Experts of a small language model: 64 SwiGLU neurons an expert, a softmax router.
Below are experts of layer 7 (counted from 0) of a mixture-of-experts language model. Rows are named router (the router's row for the expert), gate (a neuron's input weights, with its number), up (a neuron's input weights, with its number) and show model dimensions 112-223. Each number is 200 + 30 x the weight over its row's rms, rounded and kept within 0 to 999.
Before each expert's rows: a language model's description of what the expert responds to. This comes from a sample of Wikipedia text that the model never trained on.

# expert 45
Personal surnames. Surnames and surname pieces after first names in lists and tables, such as Smith, Johnson, Mc, -son, -man.
router,228,210,180,276,200,193,209,211,251,158,226,201,193,184,226,216,218,210,233,159,213,228,224,190,223,238,161,190,228,254,201,173,205,211,147,224,233,152,199,178,219,93,208,213,183,187,167,193,203,173,229,160,183,222,204,186,217,151,197,217,226,206,227,202,177,172,224,197,197,241,233,234,209,228,194,222,206,163,208,218,147,183,169,155,198,184,179,181,137,152,159,238,156,239,240,218,225,210,246,178,214,161,195,225,210,216,186,200,194,209,211,205
gate0,195,215,190,173,189,230,184,226,184,241,302,196,199,249,210,143,238,151,188,160,205,167,125,163,238,211,192,232,216,188,174,215,193,224,162,234,200,164,203,222,185,241,174,174,204,160,222,202,186,151,223,155,206,277,220,157,261,275,206,171,213,220,222,203,198,161,220,207,212,201,245,161,215,176,266,231,204,216,225,162,253,152,199,169,215,303,120,179,212,259,242,196,258,168,253,232,249,214,216,260,249,161,186,247,205,190,162,222,180,222,185,201
up0,171,170,140,200,239,151,200,182,229,202,185,207,171,241,230,180,178,153,239,189,216,158,196,188,192,210,195,216,209,192,166,194,234,226,169,203,181,192,179,243,186,180,239,257,245,248,208,205,230,159,203,201,211,192,204,230,204,241,193,124,166,253,270,187,265,176,217,190,165,230,205,236,174,194,241,192,177,110,156,162,200,200,192,184,177,225,145,226,160,209,267,192,217,118,233,227,199,179,230,193,230,248,188,203,204,178,189,183,172,246,196,249
gate1,248,220,244,169,163,177,187,239,173,264,194,215,222,189,212,194,218,237,262,175,177,202,198,167,184,195,171,149,211,257,229,167,221,211,183,205,179,113,217,145,274,217,168,214,166,215,150,182,192,218,174,215,207,176,203,241,240,200,221,192,219,189,197,217,169,205,181,237,186,217,138,233,168,194,184,117,149,179,129,166,179,256,192,169,196,205,178,171,201,213,199,154,207,205,228,215,135,211,222,235,180,239,198,188,185,200,194,211,190,251,195,163
up1,195,125,214,203,177,220,245,180,170,223,212,161,222,139,199,170,217,232,200,177,204,243,174,221,246,180,244,145,242,248,256,227,150,232,184,163,212,248,178,209,205,221,263,205,149,214,189,248,208,247,198,230,199,182,185,278,191,196,202,194,206,183,202,168,182,187,215,198,147,162,212,163,204,226,247,161,220,251,166,178,214,230,198,230,196,221,215,174,203,155,202,211,214,203,178,170,183,202,132,191,150,233,218,191,200,257,150,247,240,237,180,211
gate2,226,204,244,184,183,224,178,176,193,171,192,182,231,231,237,189,202,230,195,194,253,208,210,168,210,245,142,180,203,166,194,185,160,272,221,222,243,159,208,211,186,211,193,202,208,180,248,202,207,173,169,167,238,172,232,232,202,222,211,196,217,193,174,184,244,245,251,212,186,180,151,195,191,190,166,248,223,169,185,179,202,223,226,155,155,182,163,203,202,184,239,188,235,204,214,172,199,199,146,198,223,212,152,269,193,227,228,238,195,156,203,188
up2,145,175,202,224,219,224,228,189,184,180,184,218,219,209,141,217,245,225,172,177,249,221,195,204,168,172,248,192,210,146,202,206,194,207,220,238,194,198,210,148,234,204,250,218,181,197,191,176,195,212,198,188,157,177,199,204,273,161,185,188,171,193,165,220,232,214,234,168,223,263,191,209,183,214,205,194,215,176,255,205,165,173,194,221,199,162,207,272,167,238,231,187,201,217,217,166,219,127,161,151,108,187,196,152,204,177,182,204,162,179,185,160
gate3,213,205,254,197,203,190,198,241,179,181,190,183,162,162,207,181,164,181,148,157,198,122,189,210,191,126,191,182,209,197,267,139,217,224,197,260,158,181,196,172,196,226,225,186,186,184,154,160,174,222,230,264,205,185,197,231,226,212,312,213,181,213,200,112,173,138,168,153,260,168,211,239,174,198,151,205,193,178,172,136,221,210,206,173,181,191,212,133,214,176,159,207,198,162,224,208,193,187,213,207,258,255,170,175,161,184,184,251,175,198,205,220
up3,188,204,182,203,182,182,202,221,151,191,202,153,139,114,219,193,216,147,202,203,239,204,214,157,231,171,185,191,164,214,236,206,208,174,179,209,126,183,188,226,223,191,190,191,193,203,197,202,189,247,175,205,147,227,161,209,224,200,217,144,197,162,164,213,217,120,120,159,174,185,180,207,231,204,188,271,215,210,178,165,206,159,224,227,194,207,207,234,206,234,218,132,212,182,195,240,156,216,195,192,228,192,164,171,176,185,215,133,246,167,202,218
gate4,171,164,282,224,138,189,223,192,180,160,228,238,192,230,183,220,225,224,206,233,239,187,168,92,234,254,175,214,193,226,256,190,161,195,197,233,219,205,239,173,195,204,182,208,192,233,188,165,230,175,217,203,237,179,172,191,233,181,206,176,207,202,198,245,215,259,210,201,214,186,228,200,233,241,174,224,202,220,222,185,180,244,238,152,151,212,262,214,223,175,237,157,176,202,247,183,215,244,160,247,244,202,180,207,235,187,196,227,199,254,220,201
up4,174,206,262,227,178,247,242,157,206,200,266,209,137,219,184,207,203,182,194,214,215,197,216,199,218,222,202,153,178,163,177,186,217,154,162,191,198,206,208,177,195,197,206,169,175,217,182,185,189,287,221,134,226,217,185,185,207,204,206,133,182,195,222,214,147,176,168,177,187,219,207,242,194,211,173,180,202,272,237,172,245,185,195,199,223,193,236,227,197,204,154,185,206,150,255,150,155,194,264,201,204,260,243,192,171,148,174,178,137,187,183,163
gate5,203,221,183,227,210,222,187,220,189,251,188,222,225,155,207,204,229,181,252,122,170,161,225,152,199,181,190,181,196,239,179,199,169,200,214,197,234,177,174,212,247,185,154,149,147,215,197,209,188,174,258,169,195,200,212,227,179,211,250,230,173,219,167,225,202,133,183,258,194,187,203,182,152,257,182,267,197,240,184,166,192,248,156,235,190,180,165,246,197,196,167,193,222,219,272,240,158,198,218,186,197,121,208,205,213,151,210,177,205,205,257,207
up5,208,212,212,158,161,164,130,246,133,179,242,188,176,189,180,206,230,221,221,185,214,228,149,219,209,201,203,206,155,164,164,231,189,246,190,243,217,204,268,158,210,186,190,190,173,236,186,210,153,237,243,220,212,196,205,218,195,213,243,268,186,220,148,173,216,197,213,200,212,181,258,234,231,248,206,226,197,232,179,163,193,141,221,222,219,190,232,265,160,215,222,198,235,238,213,184,203,198,186,233,227,240,194,234,173,165,178,187,147,200,232,190
gate6,172,170,208,243,208,190,193,188,162,278,190,179,236,160,166,219,182,185,206,249,183,167,200,200,178,194,208,249,220,179,207,179,192,175,179,179,210,256,157,159,181,182,160,176,203,249,204,179,228,220,168,195,250,195,161,186,239,195,207,234,153,192,186,269,148,218,195,164,196,168,213,169,184,144,153,195,192,175,188,174,181,175,211,230,186,216,233,161,195,220,177,186,205,253,229,163,210,138,217,203,241,166,239,224,200,244,191,229,197,229,245,183
up6,150,193,180,247,184,233,169,165,183,210,155,224,173,196,164,171,243,188,222,195,198,227,231,243,216,179,167,155,213,208,259,175,195,196,219,178,201,154,214,198,202,197,209,239,207,184,240,188,180,219,202,197,217,167,203,200,167,192,223,298,177,207,263,202,225,195,174,208,235,166,204,179,211,181,210,146,192,218,213,198,186,172,256,205,203,174,231,218,254,185,220,225,202,180,180,221,195,162,187,191,194,200,234,204,212,190,210,234,142,195,151,182
gate7,184,127,270,198,234,169,210,193,218,152,155,194,227,194,173,186,196,216,217,249,216,190,186,177,204,208,243,184,247,160,225,181,170,208,210,214,211,208,213,217,220,230,183,230,180,271,161,171,198,181,184,202,167,272,186,197,172,213,220,142,237,170,201,232,212,200,213,221,235,221,205,186,194,100,198,226,202,209,175,162,215,193,221,173,198,222,185,217,197,236,167,236,233,138,239,220,171,207,222,184,227,247,243,246,216,180,230,172,202,199,115,220
up7,181,167,170,211,205,185,225,154,206,271,202,212,222,182,173,291,195,168,163,195,283,162,187,235,246,198,172,188,236,267,262,194,195,229,181,213,179,189,219,190,244,203,192,213,224,163,213,188,203,266,233,252,247,161,223,216,196,173,167,237,207,163,202,238,152,228,209,167,172,175,182,192,219,198,168,203,208,183,195,178,176,227,206,190,180,249,207,207,203,229,180,198,204,262,204,182,215,232,187,182,250,173,222,242,191,148,211,253,198,169,179,212
gate8,228,184,169,178,201,205,173,204,181,180,180,204,198,167,231,188,205,189,145,208,251,180,201,205,238,229,171,152,166,201,169,192,191,209,202,189,206,209,204,201,253,164,195,165,193,210,159,222,175,202,237,194,187,183,246,204,194,196,192,178,251,247,206,198,195,198,199,218,217,193,207,222,267,228,207,196,166,243,190,194,156,128,175,147,198,150,144,279,201,197,205,202,190,220,203,143,180,180,186,187,192,161,166,253,200,188,236,156,135,191,195,156
up8,200,224,255,211,220,194,187,202,229,173,160,222,212,183,227,258,223,260,190,261,194,233,178,188,290,160,156,217,277,209,202,206,217,210,229,186,250,211,245,209,177,202,216,181,191,192,190,212,176,221,200,256,152,180,216,164,240,155,224,201,175,131,221,185,188,205,213,131,236,232,217,204,165,219,236,184,284,163,186,210,202,264,230,222,203,156,182,202,209,210,212,156,167,188,172,205,217,196,143,217,188,206,202,173,193,225,270,237,230,200,186,202
gate9,191,186,173,201,230,204,261,213,217,223,220,197,203,170,215,200,234,234,200,222,193,227,196,221,199,187,229,164,233,175,213,141,197,208,189,219,174,207,239,234,222,154,281,236,202,166,146,219,259,240,203,262,168,188,230,204,189,192,225,158,186,194,204,215,197,208,199,239,161,199,238,237,132,212,172,202,164,160,189,191,217,200,187,116,138,182,171,229,184,162,189,231,164,236,187,144,224,254,161,231,242,214,162,176,232,202,205,175,192,133,180,219
up9,177,242,230,180,193,220,191,222,211,161,192,177,183,146,249,185,256,169,203,209,191,198,170,210,203,226,172,187,237,192,293,179,209,206,180,170,206,208,155,255,176,214,175,174,185,182,208,163,224,229,191,148,188,169,182,269,201,205,215,264,216,179,228,201,225,230,246,178,240,202,236,200,208,225,208,184,174,248,190,201,193,130,201,157,171,168,200,216,223,212,202,186,195,214,213,175,212,265,167,217,213,243,166,233,223,151,209,210,252,225,196,237

# expert 4
South Asian name pieces. Word-piece fragments inside personal names, mostly Indian, Arabic and South Slavic, such as Subh-ash, Bh, Singh, -ović.
router,221,189,179,224,247,198,227,233,256,231,183,283,168,209,208,196,167,193,201,190,236,233,226,202,222,230,165,167,217,216,208,173,153,201,176,194,217,184,145,168,233,73,217,161,162,168,181,201,176,167,254,153,209,208,184,152,208,143,206,205,211,244,215,245,197,152,211,225,206,215,200,220,167,193,225,197,205,194,228,188,207,174,155,220,179,182,196,193,134,166,223,221,180,189,233,256,158,226,237,187,177,163,198,205,212,150,155,183,248,177,194,168
gate0,225,199,197,178,256,239,265,149,186,256,255,241,233,154,187,202,154,217,185,183,261,266,217,136,205,179,218,179,143,230,214,149,153,207,197,172,263,180,199,244,216,221,205,158,222,191,210,176,247,208,267,168,198,181,184,233,260,203,180,201,188,178,165,153,172,197,203,217,208,157,199,169,188,235,224,243,160,204,192,208,216,174,202,220,122,222,229,221,203,188,184,249,200,241,210,171,223,207,190,141,173,222,217,156,177,243,171,179,181,246,200,182
up0,205,252,199,167,210,195,173,170,197,241,202,174,196,169,202,195,236,191,192,145,178,197,266,247,174,196,205,190,273,205,182,207,187,235,242,196,166,218,234,185,204,230,238,210,216,205,213,187,220,250,225,188,243,202,195,170,190,218,240,209,203,240,161,160,185,199,200,195,173,197,246,147,254,223,185,226,180,192,181,235,216,231,174,223,220,182,183,243,167,216,166,176,207,214,201,208,177,223,165,213,219,136,172,242,210,144,221,192,261,204,177,241
gate1,216,230,228,196,196,212,183,235,213,219,199,208,122,144,169,223,228,169,259,188,237,248,209,182,213,191,188,251,214,174,225,223,190,205,204,187,177,155,153,241,211,222,215,154,220,218,188,180,209,207,188,182,215,219,218,204,234,190,154,196,211,220,198,220,163,190,177,122,202,186,238,209,221,179,187,217,228,194,230,175,166,194,210,198,219,158,248,272,194,229,187,241,214,138,208,233,212,176,204,207,151,255,217,214,273,191,225,210,254,192,186,161
up1,236,230,158,184,232,245,166,181,231,190,201,227,202,209,231,239,161,210,134,227,196,181,204,191,138,194,217,205,212,193,246,190,247,239,227,178,209,196,145,231,174,183,192,232,206,195,246,208,199,230,173,152,197,191,166,190,190,234,209,231,201,209,193,226,187,194,253,206,215,224,217,191,275,171,220,173,226,157,225,184,215,213,216,185,172,199,230,178,205,165,203,213,180,232,123,205,180,184,223,214,167,223,173,194,221,211,210,239,217,121,198,204
gate2,199,265,157,165,202,225,186,179,195,204,226,205,211,179,241,218,233,279,203,185,167,185,159,214,179,191,199,214,243,235,203,217,230,228,192,211,244,209,190,190,183,201,214,158,187,212,150,165,168,224,192,246,200,218,199,203,134,223,247,173,221,142,251,128,206,236,255,210,118,214,150,228,261,214,187,112,225,217,222,252,201,199,214,236,260,194,174,238,262,222,200,224,245,183,248,191,223,203,216,163,213,238,200,214,201,208,187,203,234,178,168,203
up2,203,160,176,166,205,226,239,207,195,295,198,216,221,190,198,158,184,189,213,185,197,231,230,190,224,201,189,152,229,241,228,223,175,230,254,192,248,232,144,191,184,171,222,231,186,262,183,178,156,217,207,172,185,299,154,248,217,250,242,199,228,243,212,131,205,141,178,208,207,244,192,197,226,186,205,217,220,232,203,250,186,195,219,213,188,149,247,210,222,186,213,194,154,218,247,217,210,197,201,188,184,197,210,179,192,166,221,151,169,164,185,229
gate3,211,215,162,217,213,237,268,206,201,227,170,234,137,200,183,228,175,247,230,228,140,188,239,187,218,232,131,187,253,157,190,215,267,181,205,134,229,219,199,221,210,176,217,206,177,181,179,136,239,190,204,201,171,211,202,207,202,231,239,137,185,204,240,203,183,184,205,173,212,234,242,225,169,152,181,241,227,192,202,147,216,192,206,245,186,170,184,231,181,242,251,214,155,213,209,214,167,160,181,168,195,207,190,191,217,188,188,157,199,221,206,174
up3,194,200,128,213,220,171,226,219,175,156,235,170,257,228,190,197,201,184,168,244,205,230,236,167,192,168,190,204,182,159,230,196,202,250,197,156,149,219,230,267,243,202,230,219,169,210,151,198,202,218,246,203,259,187,216,168,171,237,168,178,210,209,144,200,165,277,198,196,189,166,201,218,217,203,167,203,196,210,193,180,283,243,198,235,274,167,241,168,205,184,228,208,204,201,155,227,217,197,222,153,158,216,248,238,208,209,281,212,191,240,232,169
gate4,172,169,195,250,228,202,176,210,186,247,239,200,180,238,188,146,246,230,182,216,155,186,174,187,232,195,173,233,222,162,207,189,228,165,221,192,197,235,214,204,155,246,223,228,179,150,218,159,218,202,259,188,197,220,222,235,179,180,259,227,249,148,203,255,165,223,181,268,222,204,179,212,226,202,186,216,188,192,216,185,184,133,212,211,242,223,148,176,231,242,227,192,180,183,267,179,179,232,214,195,176,221,209,220,237,179,234,201,144,222,232,204
up4,234,187,215,190,252,247,177,196,264,184,141,206,196,240,205,217,181,164,211,234,210,200,228,236,219,189,156,202,236,150,207,183,178,195,217,266,189,150,220,201,158,205,237,268,207,184,216,220,208,193,187,151,206,221,180,213,206,166,177,187,231,182,164,189,182,204,196,195,197,138,204,196,189,145,184,198,226,221,238,189,173,192,231,154,131,228,147,188,218,185,196,237,239,225,228,212,241,239,181,208,225,165,165,213,202,204,221,237,197,179,198,248
gate5,237,191,184,208,111,208,172,205,190,204,158,178,200,169,221,206,189,182,185,229,240,237,187,154,157,249,212,205,235,216,241,190,180,187,208,231,190,236,158,238,193,191,164,125,177,190,236,182,224,162,134,196,195,181,193,176,181,208,214,140,202,282,194,199,176,220,251,261,178,170,228,196,241,165,195,170,221,190,176,164,182,246,200,203,176,175,245,163,152,269,250,152,155,161,240,183,227,165,237,165,205,185,252,224,200,211,226,265,169,228,244,174
up5,178,201,219,251,206,175,296,243,252,195,210,206,213,186,197,197,195,180,207,186,195,160,151,214,181,205,207,161,222,208,185,168,234,207,201,207,195,258,282,220,250,142,209,192,187,245,119,172,170,176,167,249,248,153,204,172,140,210,234,203,196,181,158,192,222,200,164,209,160,185,181,221,171,253,224,191,201,169,184,193,219,201,205,231,233,210,169,149,202,187,196,185,215,244,173,176,245,215,207,174,194,201,174,229,236,203,253,249,197,139,177,210
gate6,206,216,216,258,240,193,178,199,218,216,213,222,235,219,194,190,261,219,168,171,180,174,211,193,203,204,185,180,175,198,179,195,246,188,202,175,161,204,220,182,216,192,200,250,209,173,183,266,181,215,154,200,209,201,197,239,210,168,164,170,195,237,206,252,240,198,216,150,156,257,196,251,201,180,196,158,171,218,230,169,163,176,174,178,192,219,212,123,203,180,221,251,247,240,135,249,163,265,193,205,201,178,227,230,223,171,164,218,175,213,230,193
up6,182,226,206,184,204,216,111,185,190,252,172,235,170,221,158,197,187,267,165,152,182,205,164,222,206,191,218,216,170,259,197,151,240,206,232,228,200,189,203,176,156,224,206,181,129,191,224,176,191,212,171,141,186,167,201,258,169,187,146,149,178,206,168,189,224,220,218,188,196,212,230,208,143,228,231,200,207,180,202,213,169,185,201,224,201,233,188,230,150,192,200,244,238,227,251,219,244,185,253,208,255,206,208,214,212,175,208,194,190,222,189,221
gate7,213,256,131,235,163,224,163,232,182,232,138,246,178,149,198,213,253,197,218,187,263,188,119,203,206,134,250,233,218,161,173,132,187,169,181,186,214,202,210,197,225,197,168,176,173,142,157,125,162,150,221,173,182,186,191,219,255,176,243,177,192,251,232,246,198,221,201,179,260,278,219,206,160,271,142,218,172,222,213,180,234,232,174,198,209,217,170,238,180,225,191,191,146,224,214,169,210,195,218,215,143,198,152,187,184,171,167,204,203,227,197,231
up7,177,189,166,207,186,201,169,255,160,180,224,120,205,216,224,203,241,198,229,232,195,213,196,237,175,191,170,249,245,139,188,178,214,144,205,161,244,222,179,256,196,217,216,169,184,222,236,239,206,176,160,189,156,205,242,234,180,179,204,238,198,173,160,208,175,193,208,198,246,232,236,224,253,213,240,169,202,203,259,198,273,201,232,126,247,201,205,199,235,226,218,233,211,193,234,140,171,239,229,179,190,254,245,244,225,194,229,171,188,178,198,230
gate8,186,177,148,237,240,171,209,195,264,142,155,196,178,180,251,206,174,234,198,195,200,176,189,188,145,200,237,201,189,207,196,206,184,189,199,270,131,164,208,155,276,152,176,201,190,248,202,210,219,169,214,201,154,180,197,204,169,195,211,202,226,209,221,166,266,183,160,172,215,170,190,214,222,215,197,179,171,157,202,179,176,212,194,165,189,160,189,162,205,167,252,257,181,248,186,221,182,254,211,188,162,204,249,164,240,190,203,199,172,200,279,209
up8,203,210,160,172,190,245,252,222,164,123,161,175,211,221,207,195,172,190,171,197,160,169,188,182,233,229,254,172,197,191,173,227,212,205,197,170,202,261,229,164,193,230,250,204,180,215,175,166,228,189,199,198,147,144,155,192,179,193,196,166,181,219,208,259,224,197,236,197,185,214,200,128,155,165,197,164,197,174,156,205,209,191,209,235,154,277,203,238,193,162,132,198,198,220,196,202,184,187,198,131,202,182,210,177,224,184,233,232,232,57,203,163
gate9,167,153,211,191,185,211,195,188,186,201,197,199,234,204,215,223,222,205,229,237,239,158,163,197,220,190,221,146,151,240,173,226,207,172,212,216,263,218,226,276,229,246,201,220,241,213,164,161,172,213,203,200,167,198,161,179,248,248,187,169,159,206,228,197,230,255,139,178,216,165,157,157,190,255,206,191,243,227,204,153,222,200,201,174,191,200,174,240,257,212,150,207,229,182,170,192,215,201,179,178,164,182,190,242,194,273,197,221,202,206,158,177
up9,223,152,206,193,222,167,258,199,206,188,233,177,172,274,248,235,212,140,178,197,188,180,158,230,228,188,197,200,199,180,187,227,192,197,212,229,112,171,227,195,215,209,185,105,181,221,280,204,254,196,171,221,262,215,225,190,206,162,237,235,200,167,212,227,175,216,171,233,234,240,192,173,190,165,230,204,219,188,198,145,239,182,215,152,247,195,112,228,221,177,169,189,249,197,190,210,170,221,197,177,244,218,181,219,133,177,207,181,174,212,265,153

# expert 51
Slavic letters and LaTeX. Pieces of Slavic, Romanian and Cyrillic names with č, š, ș, z, k, v, plus LaTeX math commands like mathbf and backslashes.
router,211,170,191,210,218,161,204,218,219,163,172,195,181,238,255,208,170,205,185,197,223,207,218,208,241,181,199,165,222,221,206,197,151,192,180,225,234,173,153,185,167,109,227,193,205,230,176,192,214,190,165,224,201,216,208,187,196,136,201,247,199,190,258,261,187,205,237,218,219,198,257,207,202,221,246,184,222,186,226,233,221,184,189,202,190,163,156,182,106,199,156,203,133,177,173,232,221,200,231,199,176,192,208,224,232,176,173,193,294,147,200,182
gate0,250,198,147,175,233,237,180,247,253,219,214,142,180,238,195,217,152,211,204,196,165,179,185,224,196,272,197,184,216,218,183,261,167,163,202,200,176,198,186,168,167,180,199,174,164,188,187,170,203,225,196,216,214,253,163,216,177,195,226,181,179,197,219,229,251,222,235,190,179,220,236,256,186,166,220,267,220,157,203,149,163,257,211,215,179,186,251,211,177,203,178,201,179,206,183,208,192,184,170,206,169,172,231,187,158,189,256,217,169,177,200,272
up0,174,185,229,208,146,235,178,264,167,176,183,220,150,200,248,218,209,206,236,223,238,203,228,130,211,197,218,234,232,206,165,184,209,200,201,181,211,157,231,231,230,235,156,134,256,168,162,176,171,240,224,191,185,183,234,202,186,201,162,236,164,203,174,219,187,213,188,211,212,268,174,182,201,229,182,245,223,198,217,184,200,223,242,217,183,158,193,243,248,204,212,184,212,217,239,180,187,197,214,233,191,196,219,198,211,191,279,126,227,193,204,181
gate1,189,192,178,198,243,181,162,190,174,211,202,234,223,118,163,217,157,160,135,253,239,177,226,256,173,210,225,197,216,249,231,210,230,172,181,190,219,211,197,208,222,199,225,156,200,186,170,140,245,207,166,180,209,205,244,203,186,236,184,224,195,246,241,164,149,218,242,198,210,239,189,198,178,222,194,195,246,205,212,230,176,184,208,172,193,170,181,165,161,162,228,184,197,99,178,143,215,143,246,210,164,156,118,180,242,201,205,164,207,213,196,212
up1,180,162,184,201,213,229,191,201,214,232,161,231,216,158,153,183,219,210,251,175,151,239,277,189,200,263,214,196,203,160,191,181,203,221,219,138,177,199,204,223,166,278,209,216,175,232,232,172,198,142,166,251,185,198,200,197,125,165,220,197,220,214,153,174,215,190,183,193,185,171,175,202,198,173,198,193,225,207,150,153,182,206,179,205,224,184,171,163,228,181,207,148,165,236,256,175,175,177,243,189,171,206,152,235,177,180,203,229,201,229,215,204
gate2,196,195,178,211,177,191,189,212,207,159,197,200,216,171,207,209,157,138,247,204,186,207,199,163,213,152,253,226,124,183,216,234,160,211,177,179,243,206,187,229,224,207,216,211,229,251,204,157,179,164,195,206,182,224,205,238,273,238,182,201,202,244,169,194,211,202,229,268,175,227,264,260,199,202,222,245,179,196,144,256,215,199,208,265,172,181,176,237,187,200,217,236,222,198,157,224,168,177,187,157,151,214,268,202,208,255,153,189,190,186,181,249
up2,190,164,188,250,192,162,175,188,239,236,245,179,227,234,184,168,207,201,187,200,169,236,206,175,216,242,236,249,210,210,223,160,207,216,168,191,201,209,205,191,203,213,202,204,139,232,184,231,211,179,247,220,159,166,194,217,205,249,174,195,215,204,192,276,210,222,192,194,175,194,221,140,233,184,162,221,205,180,200,203,197,162,177,209,196,205,217,188,195,213,198,193,221,202,199,175,157,211,196,205,198,163,261,176,158,249,210,160,185,174,198,218
gate3,207,229,211,169,221,182,239,261,172,197,209,219,190,224,204,222,200,193,171,154,245,196,194,177,199,233,223,183,213,189,222,229,190,231,165,222,213,191,192,186,190,191,210,178,250,185,201,184,232,188,189,200,201,195,204,226,177,143,191,254,131,185,241,235,182,191,220,167,209,236,188,211,219,269,163,174,138,213,225,183,218,180,189,164,172,206,158,199,173,197,129,249,167,201,176,141,231,127,162,204,175,191,151,176,212,226,194,267,226,173,203,262
up3,221,166,176,206,226,127,176,200,224,178,242,173,231,199,232,190,197,219,223,217,214,206,196,204,177,168,208,204,200,224,186,197,150,210,187,252,213,216,244,175,168,200,237,178,223,123,190,197,197,257,197,232,197,254,222,185,255,168,204,206,182,189,236,158,237,169,226,191,162,183,212,189,187,226,196,222,217,175,190,203,233,199,174,266,167,283,242,230,226,144,219,290,189,225,214,204,204,219,187,181,252,175,243,197,225,210,166,205,155,207,149,220
gate4,217,206,186,200,207,169,227,209,135,200,203,251,186,173,206,155,246,228,220,161,199,149,232,207,192,240,190,202,200,203,208,153,147,154,167,210,217,176,204,175,227,208,220,243,223,248,176,182,152,202,167,216,254,171,204,211,174,165,211,144,242,213,243,208,276,231,168,209,190,185,193,199,221,217,150,219,233,230,147,196,201,243,174,197,186,222,195,174,202,178,196,184,159,156,210,217,211,222,195,258,185,156,208,148,227,203,177,166,127,164,202,162
up4,202,232,156,117,175,210,210,187,237,201,192,204,147,247,235,171,253,189,182,205,215,199,205,188,268,203,174,183,280,215,215,208,223,162,200,210,191,177,193,215,107,203,203,207,252,204,199,204,210,211,202,217,191,172,171,221,196,219,239,130,205,150,221,172,205,166,214,156,204,208,196,182,241,204,189,179,205,206,205,204,178,229,196,175,205,187,149,213,244,261,183,175,195,177,181,218,205,213,185,188,205,223,191,206,218,185,203,177,184,205,211,178
gate5,209,185,213,175,163,215,237,183,214,216,158,239,166,212,263,183,231,189,168,204,230,179,220,208,233,246,199,186,204,193,223,188,204,185,209,197,190,174,233,171,219,206,230,233,189,140,199,180,231,196,237,244,201,192,151,187,223,225,172,188,182,231,245,202,193,198,233,279,211,178,207,230,171,187,182,169,199,189,203,191,195,209,197,214,221,191,248,234,220,227,230,179,176,184,180,247,121,156,164,210,185,222,252,179,199,139,219,188,214,201,226,164
up5,196,175,228,179,160,189,236,244,182,209,243,250,196,199,190,149,169,184,226,190,162,170,189,244,189,198,173,181,156,219,197,211,201,128,217,190,198,199,199,221,210,204,169,192,183,242,226,172,198,190,158,158,185,160,227,220,201,221,230,148,206,155,192,176,211,241,212,159,122,182,208,183,234,247,219,261,162,216,226,205,189,226,214,225,171,216,202,230,222,201,250,185,211,200,248,144,230,225,222,220,211,236,215,220,235,213,211,194,210,211,186,265
gate6,221,219,203,217,202,225,229,206,264,232,183,221,208,249,221,208,156,187,199,195,226,222,159,205,185,182,209,191,249,171,212,177,187,220,176,226,169,195,251,211,209,217,207,212,179,198,220,165,251,180,193,192,202,235,153,210,180,231,157,202,239,188,231,239,139,186,203,202,204,205,192,150,203,201,188,219,216,198,245,205,225,189,171,246,219,219,210,226,168,215,187,190,192,225,199,194,201,161,182,216,223,191,208,149,184,209,248,232,187,139,224,180
up6,203,166,192,209,196,263,190,204,142,202,192,237,148,171,199,214,157,161,135,248,175,153,193,112,185,166,198,220,184,223,164,235,235,170,207,184,201,151,248,224,254,237,266,203,242,181,172,215,181,157,223,185,227,221,235,168,236,249,226,162,190,231,215,218,177,230,180,216,148,206,189,206,222,167,185,214,177,194,231,242,188,180,199,208,145,143,123,203,233,137,220,184,256,203,231,194,173,206,214,206,211,218,187,233,214,180,201,188,205,210,196,232
gate7,199,225,155,272,163,203,215,176,227,279,197,210,209,188,222,214,243,216,181,154,207,239,163,213,177,175,227,197,213,237,255,194,181,182,181,180,217,206,217,214,188,165,238,202,212,196,175,236,169,219,166,180,256,191,167,176,220,157,233,183,192,184,203,192,192,178,164,161,197,219,244,201,208,187,178,204,223,219,210,221,208,163,232,212,217,162,165,198,206,232,221,245,164,151,213,233,187,156,144,242,255,224,216,175,239,201,181,249,224,214,213,192
up7,224,232,190,208,180,187,197,154,181,186,212,199,227,187,177,183,155,217,171,231,224,259,174,207,200,222,222,247,201,201,155,216,220,172,233,169,241,203,136,238,250,212,167,237,182,140,200,151,240,190,225,206,217,154,214,197,226,285,150,209,252,186,151,243,184,195,223,192,169,182,185,244,226,237,204,249,240,244,176,226,237,149,249,193,196,196,135,205,222,136,175,191,196,237,160,210,197,201,177,209,166,185,177,139,198,231,190,193,226,162,236,193
gate8,188,195,225,208,183,206,201,213,184,246,131,237,223,139,163,206,183,226,225,155,160,170,194,187,190,162,229,207,165,183,232,192,176,198,189,203,270,249,120,235,195,203,174,272,210,183,232,202,220,155,184,161,219,190,165,170,212,199,209,200,272,216,230,210,217,191,244,218,231,204,186,174,220,152,229,216,232,196,237,185,228,204,155,241,218,234,170,227,173,245,257,240,227,182,227,216,174,209,183,210,165,225,178,193,189,186,165,175,228,164,191,214
up8,185,228,224,173,132,163,115,189,183,234,261,164,223,171,233,195,247,210,216,246,194,210,203,233,225,195,180,214,288,177,181,244,169,237,223,171,195,214,216,219,210,207,259,214,160,117,205,199,179,190,242,145,191,193,205,202,260,210,215,175,186,170,140,198,197,243,217,279,188,182,183,150,209,221,184,132,176,212,187,242,219,227,202,197,133,168,231,207,230,161,212,186,218,228,231,180,267,244,199,190,210,243,232,169,160,174,230,162,151,173,212,186
gate9,156,234,217,160,200,172,131,233,171,213,245,146,171,227,196,179,193,216,228,159,172,229,191,247,190,208,185,194,186,206,194,197,164,205,180,172,193,191,188,183,178,227,199,139,199,221,200,175,238,223,202,183,210,181,223,198,245,201,160,205,213,173,204,229,187,166,203,258,213,202,190,195,191,184,182,202,204,215,222,159,170,220,219,225,201,168,216,202,219,168,163,206,215,183,159,237,194,150,175,182,173,260,225,252,207,245,177,201,213,235,181,212
up9,227,146,252,218,224,167,211,201,190,159,154,199,188,183,242,223,203,188,185,224,227,171,224,174,171,170,227,176,165,162,220,174,183,181,190,170,196,176,199,170,191,213,220,205,211,252,205,171,246,209,156,134,251,231,221,203,229,230,173,239,165,192,205,236,206,158,223,230,234,135,203,212,209,209,192,163,199,198,227,209,196,188,208,167,222,238,177,209,199,139,159,212,149,177,178,175,223,208,217,233,233,203,226,193,228,182,132,190,193,208,196,216